python train.py --num_hidden_layers=8 --hidden_size=192 --n_experts=64 --experts_per_token=2 --d_expert=96 --d_shared_expert=0 --hidden_act="squared_reglu" --moe_layers=[0, 1, 2, 3, 4, 5, 6, 7] --router_score="sigmoid" --normalize_top_k=true --routed_scale=1.41 --balance_loss=0.000245 --balance_bias=true --init_std_router=0.0123 --lr_router=0.0011 --vocab_size=16384 --norm="rmsnorm" --norm_eps=1e-05 --tie_word_embeddings=false --optimizer="adamw" --learning_rate=0.00112 --beta1=0.9 --beta2=0.99 --max_grad_norm=2.0 --batch_tokens=[65536, 131072, 262144] --max_seq_len=512 --train_tokens=671000000 --max_steps=9267 --dataset="wikipedia_en"
Below are experts of layer 4 (counted from 0) of a mixture-of-experts language model. Rows are named router (the router's row for the expert), gate (a neuron's input weights, with its number), up (a neuron's input weights, with its number) and show model dimensions 0-95. Each number is 128 + 32 x the weight over its row's rms, rounded and kept within 0 to 255. Numbers have three digits each.
After each expert's rows: a language model's description of what the expert responds to. This comes from a sample of Wikipedia text that the model never trained on.

# expert 33
router:130140118107189193137167138142095116109137118143180140078161164090094129094115102151104110151107113158145078099116092144198146130154142109047100072172118113144086145142146181147147127168157170068185116108118176132097164096111102171092109144133131173151098125132184093172123136169180143145
gate0:181132097141117094180166172087142105122101117127157126090122184135171133078113151103117138158139159136138139183153144136105079145113117105129135062129144152083058136132130178113116154125177061083160106177106194087215073140146162121047134121146141138078113125151099094151126132111148122114
up0:096107146124133138091090095181127147115132125103076123181141074087074157113152136137152121079125111129110112067128110109116136162111113132137109195144137129143155125125132103141097105162112151153101123077179126164086159102117071139196119139147098137196137132120138151115114152129080116130
gate1:215128099118134103128081122103160142107138175185089097125167186090138200059099098120103147138091147172129155117125164110072175124136137113133100198161145132119119063142115157176110154106184110097123143144087153151133154104153167138084104105082109203129105149154137156143129137106089149105
up1:154189110081135156107063104098159156117101161108113078076178176142112195096100113126132110150093156154161089051100122140093173146117160176040118098153122129149127132094129172178151148101136156119116120142120069148133088124084139166124067027093115182116105132207144170123106072149113145112
Description: Articles and possessives. Determiners and possessives opening noun phrases, such as a, the, his, its, their, 's, as in had a population.

# expert 6
router:144125111089163183088148141147067141151106086113177156139151131134107170086114170158151167123131125107098149104123069143147133103138133115067073119188132093136075118114141178121138135141126139091219146124170151148085174172127088095123111142143129147161146099109185125137102183141150082151
gate0:159135126124158145130142115127111111102079167150114190135121160085134158079107174158155131118114120183147116164103162122135088104161065149120116178080099143128090126074086088138109171105063094155126127141177134131125113149089110120156165148140146118139101104144127136147109114219151151143
up0:069107091146110148174160145099116107161142102132096103139173094142166127163124130179146154211153153139075092054145099157153238151163159160104142078177092122119171130152108106120151089115170132106119149087124125150169102137104152136141095072133130118124115119181119180139132153072080108047
gate1:106081097107084168168131166140073151069090133137157135086099210110111126131102119097143129070123095180143109180096145087095073087108112153130155132117072153108124089103120228159107133132067121148118156090095123088135153132150158114181163126110078169161097064131151102076151155105152151119
up1:151128147096092115153149157167131105178148128133161165127135125100103108188128129148115057133111108074166123158134108140161136127127071121116164155111177147117075108129170057119110156127108094096119115131135153191121107137185136178114160168068151158159154165118123081108139174095142140133
Description: Mid-word vowel pieces. Short vowel-heavy word pieces inside names and foreign words, often after an initial capital: Stef-ano, Ill-ino-is, Sof-al-a, ar-te-facts.

# expert 12
router:139121099084196179149168173149100104121139085137133167135163127109098125102169158172119142168099091108136109117112105152141118147150123074067077071163154074167092118103165176124178131127179129078216119092115156152091184081133106128103119129135094128134113108136091111125109150145145109134
gate0:117119179150129090109076104142151093123141136115118144152146118145203143104151100180102106125156106116097095148138127091131153167089104142129135120080154125038052109170130140072162169127103096158136194143161157092069107128098157101167089173174176089122114151124202109184080140113099103114
up0:125106187147122092116086125137132098121136128124129131146156126133204140103161098173092111116160108113101089143152151087132141156099105149128124111087154130043044119169133143086161167123100113151130194139154154089071105137110151109174089177149174097115115154129202107178070150125099087104
gate1:225097128115102190143134160138131120150145100141083104058167106101157113129136111142143128074109108151141089124133117125092178123131097152164178143114176096112188096110173092137185148126139166060115086121133128138150210073121140116108118071160117092091056147180121175104177123111122129196
up1:012123150113147102090119099115152156119149160077151159190114115145076111144103090104141111157138088120137164137163092211153096125141096115099126095127103178178103190171111151137094164178122126193142147119139141135147099214152086148117162183055121137152220155107119124108073161143139106083
Description: Symbols and markup. Table pipes, slashes, equals signs, units and coordinate marks (′ ″N °), LaTeX braces, and Arabic or CJK characters in names.

# expert 28
router:162155122135174130100143176104116074135105140138201124091140158091120152109112130155146125146106121091113123090115088136134139110140120115103082110160118099170051150113134174114192103167172142090220132139108180135065169093131139111125111143174103107128107071135131132148122183222162091099
gate0:135047164166079091080147154120121162124082102072130135107131187101153079076098083114096144121148134182162177139135097105064061111155121180161138122119165148091095101167174185122122132182118115099106171149088118142129140130109186083101165116163129157110105098129151100128220119139149147135
up0:151088156115129132122130122098070161110108118107165195100153120154125159093139135107183198168176093130175117092130094114114141152149088135081093153092174180152230100121148108106103086129113150139132143121118098034114174096129102070134186118095122176126171104160116161174131140127131125146
gate1:142062097116099117128094072100157178136142100115101116125084112113169054127090123137097116138118132166180139114111108155154089149135129155140174086080173106149152165143102086076137132087122095160124100150113179087160101129129152125109064110172139140098104120164176136141155067140119121123
up1:116079119108137146102145070141153188127146086155161107126145147134127114083140100122164127133186104098118143157089090151150116140174104120135093133131161067139142180155116101145150115123077124162125113105129175129163168107185142152154067143182089134104163157175139147114130090121121147129
Description: Adjective/Latinate endings. Word-final pieces like -ive, -ical, -ary, -ia, -ette, -ium completing adjectives and Romance names: explosive, Auxiliary, frontal, Silhouette, Konya.

# expert 19
router:149120123141161144112135196118095104128102092128218161115151125116092141136169131176139145162127086093109111110118108115178143132151131090078073079166117111171096107129167182132131108137174156061253160148135185139107165141125153124116074162153128147128104083100112131186111129183141095089
gate0:124117103154144151171106177067071176122149174125168175143131120142142160137139123150050115158151153129110093156131137109122126166133106090203098100134106139097099124103172146141114119081133111123135159129143196128126099148145076048173156098099065129123134128140120141124150078083078106160
up0:148051200179130084130128074111147080145155119140139139080102127161138110138106110097172136123134182172160115201077163172170105079178160126114127109096152109140107134223119103121089092167107105114140074132134164071124138141136131092101134147059086100144114100120131080095162179130168157121
gate1:130135137141172159155127145129098112091176155152153131162105114150132134218152159151109125115077131144143147101111139170110113255115080098132122119127198158171138120173189086132140142146152108170155144130159139164170065120090095130143123134129145175118104175095137108156122143090088137124
up1:075132173231150165101136096080114125172110126170083110102152094137096166088178151148140151104168134145154127154114138120163159113107188173143134094110093165170085128215093121099093158081159119138126162137119164167128133142175138150143117148148104155130134137139127143138167127100108154144
Description: Foreign word endings. Mid-word pieces inside Slavic, Hungarian, African and Asian proper names, such as -ović, -nik, -ó, -ina.

# expert 36
router:148157173127165166123133133105085134146099112124138134124166126102107163106144141146069129168093096113160127094143068169181136107110095117088077083128124119122091127088126118181160149121156158127196136093134205151138185083111121146094091141122127130110106105111190066163116144156156082140
gate0:150182183091196096102061088132123102140153125102169104158160107196160101186148089179132122164115145072156067119176110150171158134148131143098139161132148147101131131098145094149182178138136149175100173100153107135102159110111122145193082171155139117135140151116188163073092119147190133135
up0:170141152142059084164153105108066134080082130118141155145176169154080129092120082135174086145195119144128209152113077109092160166162098102126130129130104164174136169124142110130144175114073104169143095109112127124134118095094103105162099137151187086125123107182169177111083152155073138112
gate1:140195161130080148138104159124129081160110130089069115106140174149092180056113094108096095121131149069091125126073125088056152145173069130163149141146145107115133150131131092154180118098081112193132079161140181078122143073120088160117143108068147185084104058166131136141083191163151131117
up1:119074072119116194160177159110144107128126207190112116117102168065126122095127137088094103048132104106101121178127165046135123117167142138108121162098069163131141145140088148130083064115116088097124126128085154163150073138172135080100136144120153176129109151111117145159103109141119161194
Description: Pronouns and heads. Relative and demonstrative pronouns (that, which, who, this, same) and nouns following the, such as name, census, house.

# expert 18
router:173125156098140164143156149137090104140102088112155142154163116098120145136129141160158156151100133131128109079086080150167147129135091104086058079165107111160129122103145169098173151150138133116219160101142186123094165110092112147114091143145146138176126081130168086128105158160162074126
gate0:152116137148142112120126134173168177141167120141148122127147127152067181114118141146157137124122099132140164132055129146161075142134093176106102082057159132136104129091103131090111138119120138179135179113106109126182137163113130132152098077110147078140096115104172139054076181152107111083
up0:141149082117144125150130119096119120089058114127121135143096132144182073131127114106112123130118158139121094126131121083094136113107159103145149156182095102098157159173137104186137118143142127087110070164152132136075123123136141130105142158142105168119166137181088110175141003090145153181
gate1:117088140072121107057152084209135132154170101122096069101090164125152107121123154124133072164165172170133189109138037137119158103091150117121156104133082171163126149144135120091124166078110085175148173075140135113171121111120122202170140127114114094130129166141135142118114113155089121077
up1:140207172155126133150113113025159122125085102101121107133160121129146116167125143081138135142136127142162117175136179106136122170124130147127098112083196132111136150138155083144140121186158085130094104128188081152127107143047146124091158091125175117155119190083139135157112116170158153114
Description: Month names in dates. Month names after on or a day number in dates, plus some the and table cells: 15 September 2019, December 30.

# expert 0
router:125101183097190178110139196133094132124101117123174166128157140129107148130168125129154138131088079136115121146121067144187113125163112109099066076193130137156095142111195180119167158174171130089217132151131175140108172096116135151125103138130129124147106097149110085155144191145181091159
gate0:131109068123147175060161123094116199199141162116162113131128098096135159100079151108128169146130083136060110158162120112102128095135149152126176112074123150142069121059141141156171172171170104111182107132098162095121149137126111115141082095157141116078124119122192155145151174119098160148
up0:128138159100101146142110098133097133156172149126138136122135115148169108160155140188140135108199102134120138087104156186150107151103133123124090077076160144202064086118071131090104190101126130164126160135146156124128121109115159129127108163136160209160099143111211078172151108124056122135
gate1:108094158107115109137139078113138109115135118083132154076124109090074148162191141172159105135171165131203097107120090154135120148085118139117077079166160091156061041131112131118156161143145153096176101142142197094100181158134100082118129125154164149072148104106121153169168168121128080095
up1:156181104146133158089116161120100164170108125203127114193107125182214105110072096081083183103111104118050136159121132102114164112174105125138160130076085157123179208108143106131113093079114119150086195114151084156163114091147149175138115141105083131174108187155135128100104085129121163170
Description: Table cell numbers. Numbers and blank cells just after a pipe in wiki tables, such as goals, votes, scores and heights: 24, 0–3, 6.

# expert 8
router:165118130105173182114167154120093124127088070105192145099154135088117151124141122178140136128137098075107126094115094114176143105129107088046077100132133099147115114130173214119158162175142125106188119123131139144097149123114097123096120146139132141159086091116164122179121184162164093128
gate0:134101165100195140133145111096123129196118092127116098087148102080121132097191112119134160147114172149105043125123102106143138135143148131153118117124146171177136154122117154170165148161197106147111073123202134130123168128142144151130133130179111120145147107113139119165171152104088126088
up0:114123071160044118169161134145124093075149176086158185177091143160127138114112131125129113101159126149134186118183105178150093174137112119119138132113158166125128133089115113106121110102128120115119158234084113098137084124123133084150112093102193087143090221123131117140075116145159136136
gate1:139172135090139138104064124116143114077089165129163175124113111179115119135145081164097136139187177073132128145139111144179116201138175163114128114106165166144177132114126148135134117147190129106091120168131102141106065124103097122161158188107151128143197123135139102129139116160169073098
up1:039132136149130172131132182125133128085132129145134197119050114161116111077219132114109139117112119154068098138171102132124127054086161090148147100142159176093136140111137141148110118143137143116140102143161107138143080153066112119131108194178106152154153114158114126123155152114169101134
Description: Definite article the. The word the or The, usually after a preposition such as of, in, at, before nouns like first, United, same.

# expert 27
router:136132138095171165125157153149090106117127111148209151100146133092094136072129143162122142159089073081119081138131095153167142095156099104097076062176147057186090121094136163128164145119157157084207119114084176132103156109120127164102069152127129105143122106114146119141103132190179110152
gate0:150097095131103084161169129092104148130091151151139202112100162174140142085134151177117114145142118147148163141139142076119151099087095091196146119150111132172079103126122178141152148168134132160116144136138097083106119122094146132073070158176086169103036189163127137187100150092100187081
up0:082113167134056111157169084097142080176105081068102088105117126163118166153143104059119088108125091108152088099130187118141057208149145133078122120161155109120091138114088123124062120106094174184129108147168169055103118054123163116112129106124163132125105143155143090103149092113130108150
gate1:155194127118119161138062169104142121094147108153156140052122115137136105159105093105072063079144164116105144127117161113119109082183108136102138177166095094144140105136111085123128125112095125127099052104098143104151127147163162201113167111078137112074125132191115193139180074213183149150
up1:135139133122124110154143109101107118125164107059125183076065059160135108108134085143135054031142133144102136099057126145093070152151052123068153165132125127135155170138141093140103102115107141145128080172155059129145069099122139097168157180121171092162131139143164087165139116093127083137
Description: Separators after names. Separators right after names or entries, such as table pipes, semicolons, closing parentheses, "in" before a year, and birth-date "(born".

# expert 34
router:156126089097153177096151163117068123114113087125119141106153117083099147124149089147185124136122081118126104128074092137163145147128091140052073090176158120150077124149121184048150138171139147048204130150125093155093168083119124125112107124150146131126087107112113086150132183181153122132
gate0:100088138082149214126186050086100148118163154086119141152125137109083111119110149090082149122078088161115151172114167154156157162162122108108110091121148152201117108087171144132128068089088118102160135112109130050138144125133088111071081092105088131112095146097122114151108140093164111119
up0:170152110179112055150091223108145080133140060160126144094106071138111173139146091151170075159196133123133102091126103141144122105144113160108156175131127133112158125160079122097099139149206172139107053188091114172127132131171184143147141179122156130170169137140129125150141106161060131176
gate1:133086088152132146132151170124170165150139173169121141161084129138096132116144110143135199079106140150113109098118106127172144159179114122073136136060144088149119140094096186116153086103102107128206158170122147102163075142111157075167106132088110110087104043058116113132162071080159115167
up1:120170176095115104134103091125099102105124076082137126093165114119169131144105154116117054174136104095138143168143145147093110093081149150169121120195122173103142115154157064132098175153148150133048110099141113142098174115155098186082146120168157151187150197191150145110093173173090134090
Description: Table cell separators. Pipe separators in wiki tables, plus score cells like 0–0; and 2–0;, in sports results, lists and statistics tables.

# expert 4
router:114133128093164154076153190151097133134124112169151128080164153082093173107147156155122147138088077111102111144125113124162142153144102103053091086179122120122072132116145177109119125125185143098211148106115173141105149097105138145110080125116132131148094093106185086184110171159162106126
gate0:109115114049142151121108109073079152166110120167107093133121110108095142107100166122155083124111123143028089128137105088128097124116105122129134138150181163104122111069124153125123173161207177140140135102198130168141150122072152155103146063146096104123085142119164123163109176101099065178
up0:140154067115081117087113111103119132129150141200139160123156065057113132136073121063126061111156068171160124167172094111133117151180143096131167154090164173128167137109116104126107198125226170127114105113133150163085182168089082155117096135078142108112097103096167157164152152151116137148
gate1:128170183132066150103142144142124149084139166131127131154162167130104103103130166140121103222042113107178108126164103123153105100103099162137086100154143140130117079136184134158082115129126100120120089117145173128132096167141061114107140157121081202136147132085147112123145179177179098167
up1:162105120099174114092140189130145120097153150174121153118134106128125089150078115123077156184088080130143139136108061120108159087135094131174178098118173081126073111141192126108110158120194144110139153180120186097115089144164121054150107138095084214127071063116146115155112186101133126123
Description: Topic head nouns. Common nouns naming the subject of an article or event, such as film, team, album, song, touchdown run, music video, plus closing quotes/parentheses.